From a checkpoint of a small mixture-of-experts model trained on Wikipedia.
Size: 14 layers, 19.6M parameters.
Experts: 64 experts in each of 12 layers, 64 SiLU neurons an expert, 6 picks a token, a softmax router.
Training: 863M tokens, 3499 steps.
Below are experts of layer 10 (counted from 0) of a mixture-of-experts language model. Rows are named router (the router's row for the expert), up (a neuron's input weights, with its number), down (a neuron's output weights, with its number) and show model dimensions 0-159. Each number is 200 + 20 x the weight over its row's rms, rounded and kept within 0 to 999.
After each expert's rows: a language model's description of what the expert responds to. This comes from a sample of Wikipedia text that the model never trained on.

# expert 15
router,210,216,180,181,188,191,192,207,188,218,215,216,201,193,205,228,190,182,164,175,205,224,218,192,182,208,191,183,215,189,197,192,273,197,206,231,217,222,212,179,209,226,201,199,165,193,214,250,209,180,209,167,217,203,177,213,223,168,207,161,214,175,196,217,192,186,208,217,206,232,228,160,227,192,216,197,203,203,204,186,193,204,255,252,187,178,181,189,176,198,212,224,239,220,210,176,193,195,192,212,177,202,227,165,197,207,226,215,215,218,200,205,180,167,229,197,203,211,192,170,226,177,212,167,202,185,193,212,157,191,221,186,213,185,236,178,222,198,188,188,218,181,204,212,193,180,207,204,198,235,202,218,215,188,182,186,207,201,222,180
up5,205,172,209,221,202,204,196,173,163,202,212,208,213,185,193,168,170,204,205,220,238,191,227,174,226,201,182,179,222,221,198,199,197,231,185,247,204,200,188,211,216,186,199,203,224,228,189,165,188,174,210,203,187,242,197,208,199,209,203,158,195,199,204,191,176,172,204,213,157,229,180,204,208,206,173,224,203,219,215,237,168,206,190,223,238,233,196,199,224,214,174,198,221,213,192,206,190,214,248,209,164,193,210,193,214,218,181,187,190,180,197,188,205,200,219,220,208,166,170,211,202,197,202,236,199,156,179,193,204,205,216,246,204,181,184,184,199,196,222,198,186,180,184,171,178,224,250,215,224,164,178,201,205,220,214,200,171,194,198,176
down5,212,205,224,198,198,186,205,192,184,184,235,211,189,174,200,185,192,182,204,190,193,162,211,213,177,168,196,192,218,170,146,197,213,168,199,197,209,187,221,215,194,253,238,222,214,209,206,171,202,193,231,211,214,201,214,186,205,197,165,178,170,194,185,197,168,195,195,214,182,182,153,190,209,250,191,188,196,199,229,197,246,194,170,200,186,181,204,165,180,183,195,208,168,220,203,203,191,211,185,226,211,176,219,218,183,174,186,210,182,212,199,201,227,229,223,194,213,168,192,182,208,202,195,186,215,211,203,188,177,178,254,207,205,169,187,186,193,174,169,193,192,210,199,171,191,220,183,212,209,177,208,258,221,201,221,198,185,161,194,204
Description: Foreign personal name pieces. Word pieces inside Italian, Spanish, Arabic and other foreign names, often in sports rosters, e.g. El, Al, Imberti, Uthman, Lucia.

# expert 46
router,203,195,241,164,188,215,165,187,201,162,210,211,214,183,205,200,196,238,194,184,188,205,181,185,242,184,149,191,169,186,233,204,191,212,217,182,224,224,176,191,210,169,168,181,205,179,243,170,208,193,200,213,185,175,204,183,206,230,190,212,156,205,188,207,229,218,195,203,190,184,225,189,213,177,212,228,188,207,184,224,215,159,208,195,223,206,233,202,211,201,229,237,169,185,210,175,196,183,204,238,180,177,189,227,172,182,190,194,197,214,153,194,192,222,169,214,220,198,188,188,189,167,207,188,196,241,173,210,192,201,193,222,209,222,192,190,166,208,211,181,216,186,189,168,173,191,213,194,204,196,225,213,198,171,189,185,189,205,184,195
up4,196,149,215,219,201,185,192,207,232,193,218,212,198,187,175,205,202,198,208,203,172,225,202,183,164,213,233,212,202,197,216,211,193,230,172,249,189,249,202,219,202,217,193,184,186,211,174,171,219,184,198,198,194,185,177,189,193,188,221,161,204,224,189,180,211,196,209,196,215,171,200,222,184,199,203,202,192,234,228,211,194,182,195,195,184,182,222,194,226,200,197,234,152,207,218,224,186,201,201,203,178,203,181,221,217,163,221,219,218,202,162,207,196,176,179,209,149,218,203,214,164,162,213,199,235,199,243,232,204,154,198,185,233,216,191,194,238,162,206,226,182,202,202,213,184,199,202,218,186,212,204,198,194,204,215,187,234,193,209,176
down4,225,206,207,180,173,196,217,194,192,193,200,190,186,232,207,184,198,173,194,194,174,223,185,224,186,188,181,214,176,194,182,200,207,173,199,159,219,209,178,174,164,228,219,177,217,223,156,221,223,211,146,175,208,212,201,185,182,228,174,231,233,200,217,186,204,222,215,205,203,187,196,194,201,161,199,152,186,225,181,225,194,170,203,185,224,223,223,206,159,206,194,202,174,201,181,193,207,175,195,198,209,230,217,215,210,192,207,208,200,222,176,209,192,246,236,243,224,206,195,185,195,226,191,217,198,213,228,242,217,205,219,212,191,213,207,218,197,226,195,175,183,226,160,193,180,190,185,225,196,173,183,184,207,205,186,222,199,174,175,223
Description: Article after prepositions. The word the right after a preposition in ordinary prose, such as by the time, of the year, during the war; also during, this, that.

# expert 7
router,194,204,216,239,192,174,224,202,175,223,209,196,178,189,230,213,225,230,149,176,205,245,167,204,184,200,192,223,177,172,228,226,166,177,204,240,194,180,222,205,174,157,211,210,207,212,167,225,162,172,208,209,196,154,226,172,201,201,195,221,187,194,225,215,178,196,235,165,191,205,176,193,213,200,166,226,216,202,223,209,185,211,188,176,209,173,209,236,180,170,222,227,204,225,215,186,193,181,178,196,213,207,204,202,188,186,224,191,200,215,163,216,198,214,190,191,209,181,188,194,216,216,202,192,219,200,211,211,195,167,185,190,223,204,204,214,212,178,182,164,221,168,225,213,211,217,207,194,225,210,196,221,208,207,169,174,218,206,212,208
up2,207,216,199,206,201,145,183,229,196,218,183,177,164,214,205,186,175,223,193,210,218,231,156,209,232,201,199,222,209,183,193,187,218,205,218,201,232,205,189,192,208,190,177,187,201,238,196,189,178,153,198,215,186,193,191,193,212,184,175,232,201,195,207,228,169,205,189,188,195,218,213,180,226,220,194,223,194,226,201,226,185,206,182,184,239,184,212,189,200,267,213,208,180,211,163,220,198,209,208,188,203,177,212,199,182,217,192,186,200,176,182,180,202,249,182,195,231,229,201,216,224,222,185,166,191,192,204,193,179,204,152,192,195,174,246,201,214,190,187,219,189,212,223,235,221,194,189,203,200,179,167,175,226,200,219,217,220,210,184,215
down2,190,166,197,179,198,224,241,184,226,183,231,193,192,172,191,217,203,197,202,222,179,198,216,173,198,242,213,200,180,223,196,202,218,197,213,194,214,229,215,215,203,229,166,202,199,180,246,203,231,229,224,159,237,203,203,173,190,214,215,212,227,234,215,170,175,176,217,220,212,176,208,200,192,185,203,176,194,220,211,178,196,215,232,208,197,205,217,167,212,169,213,190,202,190,177,172,215,226,229,219,192,240,218,197,207,161,182,198,170,191,194,169,171,184,193,216,176,220,185,184,217,240,210,236,212,183,167,203,185,217,223,197,223,189,177,210,205,192,192,211,201,179,219,195,202,189,210,201,186,210,215,168,178,200,151,226,212,180,197,186
Description: Chinese/Asian name syllables. Syllable pieces and initials of Chinese and other East Asian romanized names, plus raw CJK bytes, such as Zh-u-hai, Liu H-uaqing, Shand-ong.

# expert 51
router,218,193,200,232,210,186,201,224,214,188,208,221,219,203,170,203,198,182,228,205,219,217,171,168,173,188,194,199,174,225,190,218,168,163,175,206,207,207,219,202,209,185,197,188,186,175,217,214,223,214,193,171,224,198,187,221,198,191,194,212,228,188,199,236,191,192,199,178,214,207,198,215,212,208,179,206,158,192,192,232,168,198,191,209,200,185,184,197,170,221,198,218,206,195,190,175,232,196,207,189,200,181,188,181,199,162,152,192,218,185,185,196,193,213,208,157,224,228,198,186,216,156,217,219,234,220,197,164,195,205,190,164,188,165,206,174,159,194,170,172,205,190,221,168,213,237,175,212,161,224,239,203,234,168,184,202,190,187,177,196
up3,217,212,167,213,165,266,244,207,216,185,179,230,218,191,229,197,163,192,212,207,217,177,165,204,198,235,226,171,203,228,209,191,188,186,220,222,215,186,221,190,168,225,202,183,220,186,197,234,186,209,175,218,207,190,160,199,199,203,189,210,175,195,185,207,183,183,209,232,194,180,212,159,190,198,228,212,178,238,194,209,230,185,209,228,209,209,212,203,208,201,185,207,200,205,154,186,193,198,188,176,184,205,205,222,186,203,186,180,230,227,193,231,212,202,166,210,228,198,210,211,224,209,198,198,229,215,178,187,196,194,246,200,205,187,212,209,190,189,207,246,204,237,216,196,217,186,209,170,216,188,184,155,197,221,193,190,169,188,198,195
down3,191,229,170,209,205,197,221,181,188,226,187,265,207,167,206,235,192,166,216,211,181,201,210,194,182,196,201,171,191,226,222,198,258,137,172,204,240,201,200,202,198,197,214,213,187,177,186,212,205,190,176,228,212,228,208,213,220,187,200,208,200,215,173,207,192,217,217,174,187,221,217,228,186,196,199,182,157,218,175,192,203,195,197,185,209,197,175,168,201,216,228,211,179,198,187,190,208,228,197,193,187,202,195,194,204,211,220,176,193,238,208,206,180,181,204,205,219,172,206,243,191,211,234,183,200,194,219,174,193,181,223,161,206,194,191,184,217,202,170,188,173,245,210,185,175,188,192,225,201,175,180,239,216,180,213,212,202,212,184,188
Description: Consonant-initial word starts. Word-initial pieces beginning with consonant clusters or J, such as dr, Dr, J, Pr, def, gen, as in driven, joke, Dragon.

# expert 10
router,217,204,233,168,197,178,225,204,155,175,181,193,179,181,194,207,181,176,189,205,190,213,204,178,202,172,241,213,192,212,187,224,186,223,211,210,222,203,224,192,210,227,201,240,202,212,210,191,213,209,185,188,218,203,181,206,157,211,173,184,189,182,202,189,211,202,225,166,205,209,203,185,230,198,203,218,212,199,201,209,198,174,189,253,225,197,177,200,192,182,204,193,226,203,207,216,224,163,182,173,223,171,190,221,219,204,213,161,214,243,200,175,213,215,231,226,177,234,166,166,192,180,236,176,174,225,250,212,187,223,196,193,200,217,212,210,211,163,208,187,222,213,180,218,231,225,221,211,174,185,206,187,198,191,177,195,184,198,232,208
up5,207,212,122,197,219,202,205,223,234,187,204,199,224,208,192,189,167,191,216,214,200,207,204,203,160,188,231,239,175,219,219,202,180,244,213,209,201,183,197,227,242,207,196,235,212,228,184,225,193,216,182,203,226,208,180,158,161,202,221,195,223,223,189,236,196,179,197,205,205,187,213,183,229,208,195,193,211,186,224,178,192,225,232,223,187,183,208,160,231,180,194,226,201,205,202,205,196,199,191,219,217,180,160,171,189,218,211,174,220,204,213,202,189,202,183,146,200,202,194,179,166,209,219,219,214,198,194,205,231,165,179,193,176,197,198,169,206,201,203,183,201,223,191,194,189,222,214,215,195,188,174,219,199,197,193,220,218,216,198,227
down5,210,188,203,196,188,217,223,208,182,214,182,192,211,179,200,197,204,190,202,176,190,207,190,169,187,165,176,197,187,206,211,190,170,222,192,225,195,191,241,185,206,210,221,224,190,172,246,210,194,222,204,157,212,208,243,171,202,172,220,183,183,221,220,195,183,206,221,223,193,192,196,188,212,247,215,183,156,222,207,195,191,233,203,212,186,200,209,188,201,207,183,198,179,198,229,208,183,182,209,232,236,199,204,183,181,193,174,210,193,248,196,192,208,222,219,235,227,150,224,212,204,176,215,167,204,184,214,229,215,162,237,204,231,237,222,183,199,217,204,209,212,191,170,208,225,194,185,171,191,224,230,202,203,197,196,177,204,239,219,224
Description: Academic word openings. Word-initial pieces of academic or field terms such as bi(otechnology), inter(disciplinary), ge, art, plus New before York or Zealand, and line breaks after headings.

# expert 45
router,201,179,204,168,198,182,195,173,187,226,212,188,246,179,221,244,190,245,207,186,204,211,164,174,186,211,192,220,197,209,214,181,175,220,175,219,213,189,227,214,198,184,168,227,201,180,208,213,219,180,215,190,197,237,220,222,191,182,214,192,183,199,204,221,216,183,162,185,218,200,176,221,199,198,241,215,220,202,194,177,165,156,200,199,227,150,199,202,203,200,187,223,230,191,172,197,211,182,192,188,230,206,231,205,220,222,208,218,192,177,199,193,222,162,212,194,195,179,203,229,183,187,214,171,182,225,217,201,178,167,206,185,207,208,230,178,223,176,202,182,208,167,206,207,170,208,224,219,155,210,237,179,215,179,214,195,199,214,198,184
up2,219,200,160,211,196,195,168,234,203,223,225,189,213,169,217,213,234,177,230,171,184,206,155,180,202,194,150,178,199,227,246,228,222,196,239,205,202,196,232,190,182,207,194,215,220,222,201,179,197,202,151,157,214,182,209,173,182,181,221,192,209,207,189,213,188,209,203,196,187,206,202,205,205,174,233,205,217,212,196,186,176,229,203,209,179,194,215,213,206,186,221,214,193,156,222,226,206,188,210,192,173,202,184,196,207,211,187,214,196,186,217,172,234,189,144,214,234,182,184,213,214,189,190,189,185,193,230,193,185,179,196,190,187,197,217,215,182,205,249,227,167,193,215,193,203,220,191,199,176,189,192,191,206,220,192,169,166,220,197,197
down2,184,190,172,189,200,237,171,190,209,181,208,231,175,186,195,195,260,193,172,215,210,197,201,208,213,169,198,174,186,196,221,173,195,198,203,173,197,188,219,156,185,206,189,208,209,243,179,172,164,209,209,187,144,220,188,192,214,186,175,208,245,178,203,219,197,195,226,189,235,174,210,212,197,198,201,214,197,241,172,186,236,205,165,204,211,208,195,198,197,206,187,235,234,163,205,220,206,222,191,192,209,209,155,239,222,200,166,181,185,150,192,175,195,202,198,215,194,172,198,199,200,194,216,165,191,212,186,230,208,209,193,200,203,204,235,215,210,170,207,174,208,224,163,197,184,197,200,199,178,201,199,182,201,190,197,192,186,218,190,205
Description: Titles of works. Tokens inside quoted titles of songs, albums and books, especially after an opening quote, e.g. The Times They Are a-Changin', Love, You.

# expert 35
router,181,163,195,178,219,222,199,153,170,197,238,196,214,180,211,230,176,200,214,203,246,187,200,194,213,183,208,182,203,190,192,184,170,184,216,183,206,201,208,199,227,174,155,225,202,166,182,214,246,217,185,211,184,239,202,208,160,197,188,186,194,255,193,207,211,173,176,220,220,192,212,242,191,209,249,185,202,227,204,189,214,216,200,194,198,180,201,230,207,168,192,184,165,173,209,202,240,203,188,202,192,171,204,221,211,210,215,144,220,186,211,227,219,197,196,211,185,185,201,226,192,192,199,201,174,188,167,222,193,218,202,221,193,198,192,193,217,186,218,217,219,189,211,212,183,191,218,189,210,213,221,220,214,175,200,194,167,202,231,213
up1,190,230,202,209,175,194,220,213,216,189,221,178,221,213,245,192,209,216,199,220,198,182,206,204,204,220,235,221,157,209,184,172,192,170,190,186,217,197,190,204,208,197,208,213,221,203,192,226,238,187,197,189,196,209,194,229,248,217,190,203,192,177,127,205,196,190,212,175,175,171,174,161,211,186,213,197,187,225,215,202,204,207,187,183,215,216,212,194,184,188,193,208,229,229,210,175,178,189,224,173,215,182,205,203,208,213,189,204,216,219,224,193,226,206,201,223,206,193,192,188,158,210,170,190,202,199,220,237,167,160,177,211,207,191,192,224,198,236,222,217,216,249,218,182,224,193,174,199,192,200,188,179,241,182,190,229,225,236,191,189
down1,206,149,181,206,227,195,210,217,192,194,189,214,213,191,229,173,203,221,206,199,208,173,186,226,191,211,171,203,203,194,177,194,165,219,236,203,177,214,221,209,206,189,196,217,179,147,181,218,210,189,201,235,193,201,173,191,223,211,194,177,230,216,160,203,172,186,184,222,221,204,227,208,173,198,224,183,203,214,179,189,170,200,194,201,229,157,205,211,200,185,199,198,207,193,147,215,221,153,234,189,192,221,243,191,198,222,196,237,228,202,173,189,200,200,191,224,161,165,182,225,217,222,206,225,207,228,181,209,202,218,196,192,166,184,199,192,189,190,207,216,210,189,219,220,159,223,187,199,214,225,220,176,217,197,182,197,207,219,218,225
Description: Music and film credits. Tokens in articles on albums, songs, films and episodes, including track-list pipes, ratings, and words like album, song, episode, wrote.

# expert 38
router,239,196,211,201,185,219,224,195,252,219,165,203,210,182,227,194,215,198,153,193,214,214,222,190,195,203,197,172,186,214,182,209,186,212,187,188,187,202,212,207,177,259,205,221,202,203,190,187,180,214,212,200,188,168,185,236,218,201,173,190,231,231,199,213,201,168,182,211,210,184,181,177,215,177,182,194,178,210,158,233,185,198,221,230,214,195,194,191,190,176,173,219,198,207,206,201,166,199,234,213,177,227,197,187,212,212,178,241,219,220,173,209,204,172,199,193,251,220,171,210,216,196,198,187,216,202,167,196,190,199,194,207,197,177,192,245,201,211,188,164,184,200,223,229,226,166,208,202,222,215,206,187,224,216,226,215,199,192,226,166
up5,191,203,242,219,182,197,198,183,214,202,196,188,148,188,222,203,180,220,199,195,206,219,196,164,235,186,168,180,192,204,204,217,206,205,179,181,172,226,171,196,227,181,197,193,195,148,141,222,192,174,184,206,167,223,191,197,202,234,188,197,190,149,210,207,226,211,163,208,187,225,189,200,186,191,234,178,170,206,232,222,198,208,215,210,192,226,200,211,177,232,214,196,204,205,217,216,198,214,213,226,217,208,229,196,186,185,173,196,230,191,212,175,216,194,232,200,186,184,173,200,210,157,178,232,190,214,189,161,195,202,195,214,184,209,213,182,171,160,214,191,190,165,219,204,208,195,172,184,214,198,162,197,195,202,220,192,186,207,194,181
down5,213,200,219,163,146,202,159,151,182,225,198,185,177,172,214,163,273,223,193,208,212,213,212,181,198,163,197,167,209,189,216,202,190,194,190,185,185,179,201,218,200,201,192,180,182,179,154,217,184,175,223,219,225,206,171,208,174,209,168,207,201,182,223,203,216,202,170,218,183,236,173,197,217,201,214,167,185,184,216,212,194,200,196,156,181,180,200,208,224,197,187,179,199,215,177,204,218,199,187,192,192,211,212,183,198,178,144,195,215,201,169,190,205,202,189,184,229,204,189,196,199,213,208,149,203,199,193,207,188,200,225,176,208,222,182,230,201,205,192,193,197,212,201,205,226,189,191,174,196,207,233,198,222,222,220,217,180,218,195,181
Description: Slavic names, ab- words. Opening pieces of Polish and other Eastern European names, places and Greek or Cyrillic words, plus ab- words like abolitionist, abundant.

# expert 26
router,197,217,193,202,191,197,203,184,179,198,208,227,198,202,207,199,234,210,259,205,208,202,194,210,210,203,196,230,167,217,168,190,203,223,173,211,197,238,213,199,192,231,224,228,175,195,167,206,189,128,160,215,222,185,193,237,237,200,184,191,213,204,227,205,187,222,215,190,234,175,202,173,179,219,226,211,169,202,197,215,190,199,192,209,249,222,194,195,193,218,202,220,193,157,195,189,215,182,208,203,221,206,189,191,183,186,184,140,213,185,189,152,161,212,218,195,201,230,186,200,181,189,207,181,174,227,199,193,204,227,210,224,212,223,216,203,159,214,179,213,198,196,199,179,199,182,214,175,195,190,205,195,226,198,203,181,190,196,222,195
up2,222,193,223,210,173,230,202,200,212,190,208,201,195,165,211,235,196,224,196,223,197,211,222,201,210,220,199,189,212,180,192,162,211,175,226,205,194,172,152,221,209,199,221,199,214,190,166,191,187,177,219,201,210,240,206,212,215,196,212,188,187,179,202,235,193,191,192,190,200,197,212,215,195,168,228,146,213,202,228,188,214,197,224,204,187,178,198,201,188,210,230,200,233,181,218,218,217,209,183,190,184,238,205,206,221,209,196,142,224,221,179,186,236,187,202,180,192,183,216,196,241,174,187,150,182,210,232,218,197,220,220,180,188,235,179,222,208,220,204,193,176,193,198,252,207,232,173,183,196,208,189,221,192,207,191,191,206,210,232,163
down2,165,213,195,179,234,198,211,190,192,205,225,184,181,211,211,228,202,193,232,228,209,195,209,196,210,169,178,204,190,223,203,222,213,208,184,181,193,175,202,205,200,221,198,243,204,230,182,216,197,209,179,211,188,189,220,185,241,208,167,200,198,204,191,213,222,200,219,187,183,205,211,177,198,183,180,227,183,222,210,150,197,192,182,198,217,240,190,249,214,214,183,195,204,221,149,221,178,205,220,232,238,162,179,187,192,212,181,196,186,188,170,193,211,220,199,209,169,204,183,205,209,218,201,219,192,227,183,187,212,223,215,161,240,190,207,194,130,197,191,200,213,172,215,149,200,237,209,184,201,174,220,197,212,186,191,203,195,216,216,190
Description: Role and position nouns. Nouns for roles, offices and abstract status after the, a or his, such as leader, director, member, President, life.

# expert 2
router,195,212,182,169,199,231,174,199,197,210,214,194,214,210,206,192,224,201,183,182,176,198,181,175,184,261,206,218,215,224,187,204,178,211,223,198,203,219,238,200,168,174,180,184,211,204,195,197,179,166,190,213,207,209,192,182,242,212,221,224,227,227,195,174,219,170,185,203,240,213,159,200,199,195,168,226,194,208,224,217,176,181,185,182,190,216,226,194,163,177,187,210,198,217,205,203,233,189,203,212,220,163,161,203,186,207,210,212,206,198,207,198,214,198,218,172,190,179,217,203,225,231,211,207,174,183,232,153,205,226,173,191,214,204,212,219,201,188,196,235,179,220,192,246,215,215,216,168,220,221,240,233,207,207,210,194,201,210,170,207
up0,228,196,190,155,186,237,226,222,209,176,182,196,219,179,214,219,206,219,202,197,198,193,211,217,215,196,226,192,212,187,185,162,182,180,199,170,199,231,238,178,192,183,223,195,202,198,220,171,218,198,224,210,195,205,214,232,206,257,211,200,193,191,208,197,244,211,197,199,198,201,203,196,167,225,221,184,161,179,227,187,219,209,206,162,215,215,175,194,196,208,190,212,230,196,240,236,231,198,235,251,191,183,196,185,212,236,210,162,217,203,198,168,228,198,232,227,163,192,217,231,208,206,186,211,206,227,203,172,198,186,197,218,166,219,198,215,209,199,201,222,203,201,183,176,204,198,220,210,182,214,207,229,185,195,240,184,211,179,211,200
down0,190,228,237,214,217,230,197,213,197,197,201,197,201,219,206,244,189,221,225,200,199,209,205,166,209,157,210,193,189,191,206,216,182,180,196,205,199,206,181,184,191,163,194,205,224,168,187,198,196,203,178,214,151,182,205,203,200,214,185,212,206,177,182,203,204,218,206,196,188,209,176,207,200,203,213,223,220,229,230,194,226,178,197,200,181,168,175,180,180,186,212,154,252,184,203,189,220,207,196,194,219,226,177,156,218,236,189,181,197,208,183,208,205,228,179,211,198,211,152,199,198,202,219,180,224,185,160,209,215,192,215,196,189,255,182,195,231,182,171,220,232,169,176,208,192,209,191,219,153,168,211,187,185,231,221,212,214,180,190,216
Description: CJK and non-Latin bytes. Raw byte pieces of Chinese, Japanese, Thai, Arabic and Hindi script inside names and titles, such as 平木駅, 观光, 女神なん.

# expert 22
router,214,172,232,158,176,210,225,221,199,190,176,240,186,198,214,189,213,174,192,172,211,207,225,234,191,202,186,208,165,224,195,201,219,209,222,176,217,190,176,208,215,219,202,175,193,195,192,175,222,228,205,220,230,184,204,224,206,227,186,198,206,172,244,193,194,206,191,173,185,165,195,222,195,164,167,215,233,190,153,216,192,185,208,228,176,180,203,216,216,211,217,245,211,138,199,172,190,200,210,191,190,197,226,181,222,208,196,199,217,215,196,205,189,210,213,180,212,172,215,215,213,197,174,193,178,221,190,212,197,213,228,192,213,228,190,206,198,201,234,234,212,234,175,193,211,185,192,183,197,177,212,206,213,207,169,172,171,187,175,169
up3,186,184,210,225,200,226,185,195,213,216,199,195,198,192,207,197,176,210,194,151,166,214,189,202,181,174,151,204,237,179,185,214,212,176,212,231,235,210,199,195,217,222,235,177,186,219,210,173,222,214,198,204,241,226,178,211,196,200,216,213,169,189,208,208,212,224,174,190,226,196,196,203,159,230,213,208,203,234,205,230,161,213,205,220,183,208,174,158,204,226,214,187,204,218,210,207,223,192,222,188,177,185,194,177,209,207,197,213,180,193,150,148,157,206,204,194,217,192,208,210,195,211,202,201,202,182,166,174,229,204,187,204,176,185,171,235,186,223,179,206,219,208,195,205,190,182,203,179,183,205,171,182,235,205,164,184,182,194,222,203
down3,217,179,163,200,201,204,192,196,200,194,219,206,218,207,202,180,216,193,190,243,217,139,204,171,192,192,201,213,230,177,183,217,197,211,211,213,212,226,195,228,165,208,213,164,185,207,212,193,203,181,202,199,192,219,170,168,187,175,233,200,214,224,193,197,184,199,202,198,230,224,191,182,220,189,185,223,194,185,228,200,211,186,194,172,176,207,199,194,212,222,209,214,181,201,193,197,216,235,234,221,220,170,216,229,153,185,153,193,227,211,182,197,211,209,174,193,181,180,210,186,234,238,171,207,231,209,185,197,219,166,208,218,223,208,220,196,156,208,207,174,189,198,240,234,217,192,222,174,229,199,229,186,184,208,175,218,188,172,225,188
Description: Taxonomy and E-initial pieces. Capital E and other first letters or pieces of taxonomic names in species and family lists, such as E(rebidae), idae, (gastr)opods; also exp, dep.

# expert 42
router,172,185,191,188,163,206,202,191,195,199,192,161,225,181,227,188,211,227,193,210,191,218,197,169,190,232,189,236,161,202,218,224,176,204,173,194,216,191,198,167,187,167,180,174,175,200,172,212,207,185,202,183,215,185,192,232,222,216,217,217,232,167,185,215,188,147,156,187,170,182,196,217,242,182,210,212,224,181,185,191,207,187,233,215,203,204,207,195,174,219,192,192,220,204,186,222,188,205,151,192,203,217,201,176,227,213,218,227,237,195,176,168,197,148,184,184,188,228,180,213,189,219,217,203,201,222,196,210,204,183,222,211,201,223,207,210,186,213,223,182,187,183,226,221,215,220,218,214,185,186,171,193,225,203,208,177,220,204,174,193
up1,186,213,229,200,183,187,181,218,196,180,215,176,212,207,217,213,218,205,188,241,219,202,196,171,223,197,204,204,205,215,181,213,181,178,213,153,161,212,206,210,198,148,202,197,147,217,216,194,194,186,183,189,184,214,176,221,167,165,194,228,189,215,201,210,156,244,164,206,212,196,183,229,194,202,171,231,205,224,199,165,185,240,208,212,176,195,204,174,197,197,204,210,202,223,196,197,215,184,189,205,198,163,209,201,205,186,194,206,195,200,264,189,223,215,175,196,203,210,219,164,183,178,245,179,187,217,209,211,222,228,187,202,209,174,171,215,208,210,206,195,195,212,204,203,206,200,181,236,232,234,189,207,216,190,161,216,207,202,181,200
down1,196,202,179,231,220,208,182,195,226,191,184,185,197,217,152,191,172,203,189,195,186,174,194,177,196,227,205,220,232,203,205,194,228,169,210,199,200,219,205,192,162,207,225,169,239,220,213,203,210,172,221,203,200,193,204,190,198,225,205,166,219,204,221,241,190,229,194,219,198,234,188,200,224,242,208,215,183,196,186,194,173,179,189,214,207,211,182,159,151,211,190,204,183,216,191,180,155,180,223,200,209,209,209,168,209,194,237,247,186,180,180,218,189,197,194,216,210,202,179,178,247,213,171,225,186,228,209,190,198,182,206,194,204,194,197,170,195,185,202,160,189,173,166,194,214,213,231,222,179,204,172,197,237,211,208,186,226,191,197,215
Description: Place and personal names. Middle and end pieces of English place names and surnames, such as Chelmsford, Keighley, Westminster, -shire, -ford, -ton.

# expert 41
router,216,189,177,236,172,209,172,187,190,234,216,178,191,225,234,201,182,232,152,202,200,217,196,215,202,156,169,221,210,184,211,224,213,201,182,199,220,180,206,177,205,214,202,175,177,196,178,241,227,193,232,220,223,163,176,216,243,189,217,195,201,186,214,216,179,208,217,192,176,232,230,203,205,158,192,187,210,192,236,195,182,174,221,203,188,202,178,188,192,207,195,190,221,183,210,184,210,195,213,185,194,222,179,169,202,250,237,200,218,183,189,169,190,208,213,202,201,214,241,222,229,172,201,208,195,211,195,207,162,193,195,190,227,183,214,153,197,171,196,185,217,211,216,204,211,189,220,209,185,227,176,212,180,184,193,181,218,210,216,216
up5,195,198,248,209,233,215,195,172,217,183,181,241,215,169,189,189,198,183,193,189,169,215,192,202,197,196,194,236,210,210,193,211,198,240,210,188,195,171,196,214,215,199,195,184,207,234,195,213,191,212,188,234,205,207,212,219,216,197,169,222,217,218,176,214,212,209,178,182,226,178,169,180,211,162,203,205,171,213,220,193,212,217,222,221,235,206,246,243,176,195,213,187,180,192,195,235,191,213,253,208,200,220,156,173,173,226,194,194,209,214,178,184,204,180,190,197,194,240,172,180,184,224,181,217,204,192,226,188,193,168,217,203,193,193,175,209,184,187,223,193,206,219,207,227,219,155,240,209,179,209,192,211,208,168,202,207,206,187,220,169
down5,171,222,200,240,140,195,212,204,207,190,246,186,209,185,205,176,194,213,195,196,203,204,207,200,170,199,178,201,204,223,184,145,200,188,200,240,188,215,200,225,198,181,178,223,156,209,213,211,183,201,188,231,205,210,222,209,242,193,196,195,177,227,196,207,172,189,221,207,199,219,186,211,214,188,217,194,240,223,185,215,181,188,184,205,205,209,205,184,223,222,201,198,176,180,206,180,180,200,183,205,218,192,182,206,201,172,215,211,222,214,229,209,203,210,215,249,194,238,196,219,210,238,224,175,190,191,175,208,200,203,230,204,178,151,177,207,153,209,209,196,170,232,209,200,197,230,225,197,192,196,228,205,208,160,214,206,205,166,183,171
Description: French and accented names. Accented letters and pieces inside French, Spanish or Portuguese names and titles, such as é in Gérard, de, Jean, Paris.

# expert 58
router,165,223,186,177,223,238,196,187,190,185,211,166,185,223,187,200,207,196,179,192,161,221,204,182,215,244,196,178,178,208,202,215,182,216,196,198,213,204,195,190,162,191,198,197,185,214,176,205,202,204,167,210,229,156,192,207,178,221,220,206,183,199,179,182,174,206,165,234,228,187,213,173,168,180,206,209,195,193,231,217,221,185,218,212,184,177,187,165,200,212,162,190,196,198,186,188,208,200,207,224,204,152,178,199,206,199,218,207,196,207,190,178,178,168,214,189,162,205,178,209,163,193,222,173,183,188,218,200,180,208,182,212,214,204,196,185,182,237,229,203,223,238,231,190,197,192,205,170,204,178,196,166,241,215,202,243,199,202,242,218
up1,194,151,204,172,199,201,191,229,171,220,192,205,170,218,209,199,215,212,220,175,180,191,181,168,216,209,197,201,182,207,221,209,184,187,186,194,217,177,226,198,221,154,196,198,200,164,211,197,257,197,219,181,203,243,173,186,216,182,227,203,175,215,190,206,200,203,176,160,204,187,192,159,174,175,193,229,177,182,180,169,202,209,227,189,215,222,175,222,203,177,206,235,204,236,237,257,179,227,200,203,184,213,227,225,197,249,214,231,226,194,213,184,198,204,193,207,169,201,205,199,199,195,200,221,188,184,199,223,190,219,220,219,217,201,214,179,186,208,178,212,198,200,249,200,205,206,215,204,198,202,201,188,199,178,225,214,210,204,234,198
down1,194,200,183,217,198,185,163,218,196,170,224,196,221,179,164,160,231,237,190,203,206,170,201,200,208,246,205,192,172,217,208,181,200,192,235,212,190,207,216,207,185,204,198,195,182,198,204,233,197,218,226,203,237,227,192,196,217,215,196,209,184,183,199,176,220,204,200,218,173,205,220,218,167,216,182,202,188,215,191,205,198,232,152,206,199,209,207,211,202,198,182,201,206,187,186,210,242,198,214,201,191,228,193,183,212,210,165,194,193,229,185,169,201,205,160,221,170,187,235,219,188,232,211,182,207,200,184,189,213,217,206,202,239,227,226,224,190,217,186,222,185,204,198,240,187,181,195,183,184,218,174,216,217,223,197,274,177,164,221,218
Description: Buildings and geography. Nouns and word pieces about buildings, land and places, such as located, bays, balconies, water, village, railway, in architectural and geographic descriptions.